{
  "hidden_size": 192,
  "routed_scale": 9.85,
  "init_std_qkv": 0.0431,
  "beta2": 0.95,
  "max_grad_norm": 1.0,
  "warmup_steps": 50,
  "doc_mask": true
}
Below are experts of layer 5 (counted from 0) of a mixture-of-experts language model. Rows are named router (the router's row for the expert), down (a neuron's output weights, with its number) and show model dimensions 0-191. Each number is 500 + 25 x the weight over its row's rms, rounded and kept within 0 to 999. Numbers have three digits each.
After each expert's rows: "comes before" lists some tokens at least twice as common just after its tokens as in all text. This comes from a sample of Wikipedia text that the model never trained on. Tokens count by the router's weight.

# expert 0
router:473521496499509527496437514556497482552525516502546474508492480509502523492496524500499509459459494484485484517558445521497513517504505511496494474527484509569522474494476516516474487492516548464486482477502528531502484507470526490513499495498549499496536496449495488525499509524525513466467528505487524470510473504481474502376542482507463478502541489495494529505497512480495520521510448510461476495503469461521499476475518522492523498471528491484508479506492496470518489507539464518527492476521479452502513466500522514502505502458519472506499513474463459498481484496470490491
down0:498455494557464552451472510507489500512519562470516491464520520490499429468491501533519517516508494494518543508490577521531478469496474484515519507511501486492534501496493489478516505496518519533493513491494479522532478494497479500498507498454489507519513508463486463512489501484496503490493548485502472500490514498465454463462485507490457538500516523530478471520573491559508522497546474497505493505510488466542527503550499540516489500495535512529548496532492454496517516498529501532502540527495503553514531490483472499484529483530513504528530501467489533507510493525530469515
comes before: " the", " a", " his", " her", " he", " him"

# expert 10
router:508486532539470507505491481494514518470523519504468536512514483494519506496543561489501474487509525495459527442519493505526499502506530527524523484517510496471563510465522490470499497450538459497520466458480517501466491487468503518475505541499519488493498480454459509477512463458555535512524530502486495509500446543480511479500529493568524484507458458501508507472495538516493489557550492515512486508521505493489466483482516547505491509519502468479505520489537487523499515479482429477473481457510496461465532516504528498492483488529501502479520470520524501486495515503529489530
down0:524485519511528485507492491495545471512502502513465441470529546531512527491457456487493526510501470510514516497486524483486470464477500510483534484471529498479536518543497485506573433434494547483505477439504499523461494466510468507530490508499537509490500470482476516466519475484514487503521513531526496490484520476469484511512488462484518532457497522548477530495524494548488503538500506506497484524502526495489496476505472486482491520510507510514496488532463487488463502476499457467495510487459502500504470505497507501483572522479481523514485458531443445500519524510530499518
comes before: " the", " \"", " a", " The", " an", " he"

# expert 28
router:484485526474486468482528502464549496515527488463487490526510501465528503531496520485492481506512486512472524480501498558536503500494528509450525533491506523542524548510456497477516476468510540514465503479507506463516525492498487522491481539514528515515515509457493516502473491513442520535522483548519513559518485508511490502495495470490478490485490488493488511468502450444512476481470499462471530494496482538473489494510532528457514540552520482517508486548499525491473483485513516457486486526497506511481498521492468532491538503568504504493549483573511536523477508475495502544
down0:486489471498523497471481527504498507497507470481495521501533461542464459467495485487522495524505497530464515494523550466491477481480491482527503557512495485471508528530527475487530489473486502494500514511493475528524507530514509495476456483499482497494518522492460505505531464516548508503554494520509492488485536521513477481498512495464493537514454565527489507470529528574460480521507466473532464512473491479503490498518486523527551488471506470509502480534510559503513499501541531544542498474465517479560510485515481456533557512489503511453503527501522524465524506500495516483
comes before: " |", "–", ":", " |\n", ")", ";"

# expert 43
router:510537503476516511489469550503500507516528462478534503509513497472503491491524557502459544520468515515451537505476525513500486512485467449484467506464466548467529516538507489518494472518514525487496482544517542528489509510460529483546519534518489483511531497490493449538513468530500500467500511476505458479506471502488493495463485471510496457497539522529515487481521505542479460507493515513538489487490493587496529498474522499526512508476463483487472557492455532510519487493529499462471503514513472555523466494483462469511495473483485507495496489480518497471511470502474479511
down0:533478481489509489493501482467482496498528503483456506460534447533452474454497485439472526496521486484472505465511519502504476484478497500487514508484506446485484499533544491501541473473500509467549511497454477517509489544526550515490504464515520528497510488505491501500513503468493530496503506504500487483491516516529473491488492481461536499510493544545500475485520505525447475517518480489528488574486504462474498526515499480496536518489454524492523491533529448494495492479550521521542509484486516498530497449478493486453525513436474531485530505529505534446480487491478509496
comes before: "20", " ", "19", ",", "18", "17"

# expert 30
router:456528463510522490494500548469469500499511517478529464498527503481528540497514494494511518537453455515446544487482498516470521457516533459481507499503483495479509478472474495522489500521514538449515495536451532499543514504510525495523469505495498528476486523453499504473501524517504496489485535481482508488478461525485460535450488523514498513531536511493506475459485464513530543497476506480484504484501532500497498506505529458504499547451541495478489498536496501505497481487511493486506497523498453505507476472483532494523607485482511479475502508490478514471505475536494435509
down1:443494508492490513484503470436484497489499481506451503510491508504520464517523516455487514477508493527478507515491531499552498537502484508495512491494483515499501496492492507519431514498496485512508568517506494517496500525513490490555455494483497505533458504471520514527443511473463499504477497489446482493487509493526508487501481471535488519498514484513484449506547471473505456533519472488537473457522502503465511489509476514479488515536525581484564470508473522490467455523491570508485496531490506476530463473506524468558495475508517502517504479476475505506466513484511495499
comes before: " to", ",", " in", " of", ".", " and"

# expert 32
router:514479486501476433488502491507488522440470523540503516510515497482500479510501504468478467465506513497474515509499508449523540517488516548481504475486463489460479493532456451469535540462489511522508497489470486513514492514489510530457517506489513512518532504514519506482500473476483511526519519494523502513476502481494482491474500535537496545496529463509437504533472484523531509497490542440482474512503536528494487537547480469503518543530539567526488477473498499511492513471474531491444544527465515456481473530480502502484466492489516521499503479483493507455501492506547518481
down0:477505471531513469468484485449512492465539508486476497513543465513440464489474474467517497502563486526495492492494539485509535507520479529473486532479514505437551519487502467527510465492495504512517514487515488521474484505514498485506449487526520498519529471510454538476549500490467507514545514509484523472533521508519481515491529523490466514487520497537478473480535534532510494523513497487521516498536472505453472511546520524473504545502514482535516480547478488568475491473518510507503505514488517532469468538457498466490511492485533524493508464529481489491485541501483461491
comes before: ":", "==\n", " ==\n", "==\n\n", " also", "\n"

# expert 20
router:523532456460498537480545500525500494481513527488537521534512499479467512535474434530480491494502529487540468528464469514530481514472478477491487498494498454529515522475569510488505513515516514515528470479523469536505511487442462460518501497488482502503480495484507504529487503487501449490485479442488485478513560483537499482526497499485521477490478468478496469495480465480489461554547464529532504490474489527512513512525488489475513531476456481502499467515524448502528525488489491514499528528473485483522485477530486522500502480519540496545481534478455511477509494496522507542
down0:526496471500477530447502490477494477514507529470482479499542490541490511495519515469474534486524562479496469514509510441503493493530505477500503535533470494500487510542512502521528476488500534500496494451513490499466508519488526485488469549522504514499478497464482479510510470501457492538555469519517444478511503529513497530490502475441480488514483541509510507497516499512463502515521459498554485454495531529458525530518513527504543554528499533493475487542483538518516484492569515506518474527482489528513528494490495502512496479504508500479503550487434496512490452516472484480
comes before: "-", "|", "19", "2", "==", "20"

# expert 19
router:496438533469477519488476495492496479460521515481528500495522499534520456508512482489556499503487501500513470509475508504509492494498471477519507526546515429474542494519574527495513479482531477468476474484494508500466456513487511474537524495519551462504446479498464542497506476527457513504515478471491489507499467508523498493520502484470448550503501533519502488516503517512494467486514505525453482478459486544514507521504523494525520468501523506489480528510519485503520530492501493497482493518446463439549501509465510506467515511500473498494551504463513520539487505478455539505
down1:482494467453510516520491493469460491476498486513482489472456478547471490469521463469530470523517503481515510502526534444502491483521497508496529511470483420473487517523537502492480512510513504495534512544498483497508497503481500550505515484500538517508463534478464451499514508469457491502507447520513546488490516514498460483537535503495503529493501503500492536510496521450474524489524475557528524486509481511479525538544483498519527510492482554508510508444518491479483501478454526494450487534477508493468473533448489502544499500488499492467523493525499470438495506510525487513
comes before: "0", "1", "00", "2", "3", "5"

# expert 29
router:489526505481518434473442496497541518496542510465478513457478499463537553493503527498499513529507490526467533498467493471526522475491540459485506485539480534496506505481534494534491510503475500483480505523531460490491532464468515544518510515500477479500502527495506470509525500505493480483519503475500481512514487522517485496510474510522485491537465547489550502519489504495465463499477515472492522516545464506516472513465518485505516484496449467463523472512436429467490477485527509518490468461522519522477497519503524498467483493495513510497523459489521560532508462471459476477
down0:483463467510507511433466514511502502494548487482471517482521451534461451487455483464528499508485505496490497491552517454503519476432497474526514484490482468486484502553554522485508481504483508482492521491455480505518476493517520499472481501507518463508518497471459507489501428502473540506510498524527527514486531530520494459487489490473472537492478529506510498480519506527494519540507471469513463513477491469501491503525475508517555504494561509486504475507510513472464476517517502539560527511439496485521515482473490467510536488500511528497520508541466497482507500479505466501
comes before: ",", "–", "\n", ".", " –", ")"

# expert 42
router:514465522492480506489491494472551511485513482498458523518467473479510514528472490515510517526511507503518537502491493506501462497471542523515561475476490494493535507491471486578488517533508476500458522504523494479500514476476499552450534498534553505467491519487483467494507497535466503470509516527526425539533502552519479471477498518480536479521490477504476576483449491428490487542465496471507487492517515488482515476496522507477506550529508462466507476539515489491477519517512532478509489525522524489534515519492484487478485493518497495485504489512465512513503523497531517483
down1:449540484468483503522509497486495508452488477479499523501479527498506486488463500489485506507491522474520489435522502487524500524484491481494498516540487453489561549489545495455471495511482497505531513538488502475478530455464509528479538491520510509515503485485538478480516435504471521476543453494530522465462536484540507508509482420515472509499566532531472488484531470496481516513483503457521519445502506488497504487490532483544487494520504521469518488474489487527518487480510534519466482487499487506509474492485521523534506537549514495509460501520484508497496511547518507473
comes before: " |", " ", " \"", ".", " Party", " No"

# expert 38
router:506475488538512490509481499493519445507514481523481510498482514486461534495534530475465507535490485519541464507578515510482507509509437539461483495502459478524522538487451542432489514491526534469493489512479527483513489521547534479498520501502492531441476500482512522491466528473494508522473515493495500499534513518487513475514531543473490459479477513482507479461469512514505505492538496464533521532541514488537505509518483487545488516492446490453473492532524478503530547546503497475503531478461525512473493494484493482474507497474513496479543483480484490480513505514498512464
down0:560444484525482486492467521509509476506489532517518455470496501497502510476506508480512495546505514523521502481521544468496506478523490497554520541491460519503532518483467485501509503475516513526504485471471476504513499524509494482486502499510492526496509527495477509502528484446510514492425500463501490460514480492490508462531537470481518522529499487514545489481577505498482494449512482509558468500513529481518457534477521506486538482494526507478502497551494520489496504478519468479540497473422465501478532448507499515464498496469510500525539476499456491511502519522451525514
comes before: "==", "The", "===", "In", " The", " In"

# expert 45
router:500524491468485510520516497535528543490519518534481488457493456470491504481481539480497544516534514501477515470502478474521475528470471441496471489519466501490487549513558496512505478519492495528497502538498450476483514437540476522490499500489478503492543518523518472536500529474503525496515537475515516505500464492501460522495476480479465575480479472499517497476526505524500525500480518505532542497496512482522498480456508519466518489502462544473509496463487506495525482455473498502518512499509515526490443524525517490475509506484528530537472496484510474435507533517450513543
down0:459460511523523519454475518477516492513523503509492485494506483494478428470446529473479516543520532516516510507510548461520512471480442487478500509521520496497481499542545488492538515492482492470523543469491473510483511509516547528490481458483504444484490515512469486483491456518515525505487473502489526488476548524500496488488504475507495553514472506519516500480553524584486469504504493518507489479497524464483487493520488524467521503475500477488523471503489546485496465498508488538499503445458530493549489516500445455498518522523520544495507491503506500497525539519513488492
comes before: "–", ".", ",", ")", " |", "\n"

# expert 4
router:437489493484480478506517498513485475474517513458523537550492543510463491530501516535518462472481528502502466530519539485500485549509464459479480483493553461452497473500497505546524494532504503499472497500488535493485487540472488490492510475512520463535542498514489529499469495512490522497502450535509489469490513514501501517533462505453509519457488514490491491484479470520472457464512470522494542484555477514493521530534514507514520521525532483478526511494446446522507498468465488473480476503503513493526497442516501533483478518530522496493530511494450516483531510482500475457
down0:506476518484520501492521435498451474455495536527442479516518495522456492490503511475516489502543506474480517502481530499492530477453455468494502515463518479447504492544523507477496505503479526499501549488559499524499478539502530525482466461501497492517564510475474516513508428495520507495519503508497542463542480500528481510494521485515521511561522509507498464497543455531487505492514497506513525512488505508514470526511516499503475519535511500528487446493454517491522519481538483515539500528446453495471498506508541494488530487499517519503523514494473501495541491546492493510
comes before: "1", "2", "0", "3", "20", "4"

# expert 16
router:509471508457518509462514508500488553509485502499523525517500502494483498458464478522534530474500507498508514517555527470521488449487467474515521492514501488468495483495454518464500526497491543556472501530504456504553490482500467552496536515487461506472502544498476493562497525495516495463476486502489544498502474524493492500475501525550497470480465500509503516525539549508518478514538505480538489481512456477552474494522482574486516492544494506486538491472496534500505482497491460530489509467521541515484517494521495499497461501521499489520516488526540481486535515475529536532
down0:500490485487471512460499485500498501515491485497478494526558491526497483450483518529497527510474527532490541479461507517512477469516521509488470514463484524534494508571516508513494516427518501497517478508478482504516518516530518511498493499515513508512488525486527475526511467521536516489509459551469534479497525511506473515475525448467520512489487500530439491526520471507528502513504498428520506518524508483489501524510481492449544519540508459489461451504510520503503488471520491501463507506511495547489461494481495492511519479508573547531492508493445536494504462520531527538
comes before: " the", " was", " is", " a", " had", " has"

# expert 13
router:471551468542511522510536513540507491515544486477460541500498522518460498484477505482501519475475482495522481507509446496514528519500522488478495535489477532511507474461516498497469450518488501554507519500471472484482501540499467491476503534503495472517526497499502528467511498527530514510487486475516520536536455465483497450519545498510547504491519505482502498526454446478490465499483486524532465465469516498489545500505475497492521489496450518494488506432506506458450474529535508519517457502513524543525497468468475491504481524502478507510513514526509485527491466461472465452
down0:489547484558462568485510504466508471489536492497473514483504517467478495469452501491486522514492496539530487493493470492541503520505523475518503570524495507503483513487512496463473444496485477526517467528484528484504523527543525499446467487471514509491467457475494496473476526469454549464505528513516519498491508523493467502475510514510502536544458462517506505540493510529468484500518477495523463499489477462450496524553497494518515531499489467481498515538511505476435477495522503564531491497499467516500479493518503489500488495512515530504512518493468534468501494507534468512
comes before: ",", "\n", " (", " and", " is", " =\n\n"

# expert 41
router:510536493477540496475551458448491521484491501456526488505497498507523499515476519480458465507480486492510500458448509464470496506479522459530498489530486502535514505494544533556501507531512501497483489472493488496515510467528473449520516463509526479512485532489539486472493463504489488504498513504504509544509510513497507486518475476471464496519520458499508483489478470483499508536494470494490460485482523477507510516485471493496489565542539502507518467513483527511464482492491525489485503526551560511476480499440509492484563496475514502513537568491504523552547496471510512544
down0:495525487521536472483479479509495488512485509458474498480541452539461481440436506481494454524487505524523482484487525486483512509462495491507492513531482501464494505501556463538525462520467521466510503486492503527488486504511516508473469502501499460472475480468515503485513491484482514493547508497488487510510537505502485508481542482489535538513478525529515482537554553506498487482542462499521501505479484471481461514489486501501537479480525503522482507495418519462467508462571481512546509492504498519486498490471480516492460484491523499441464540540504503469486506528491502510
comes before: " of", ".", ",", "%", " were", " |\n"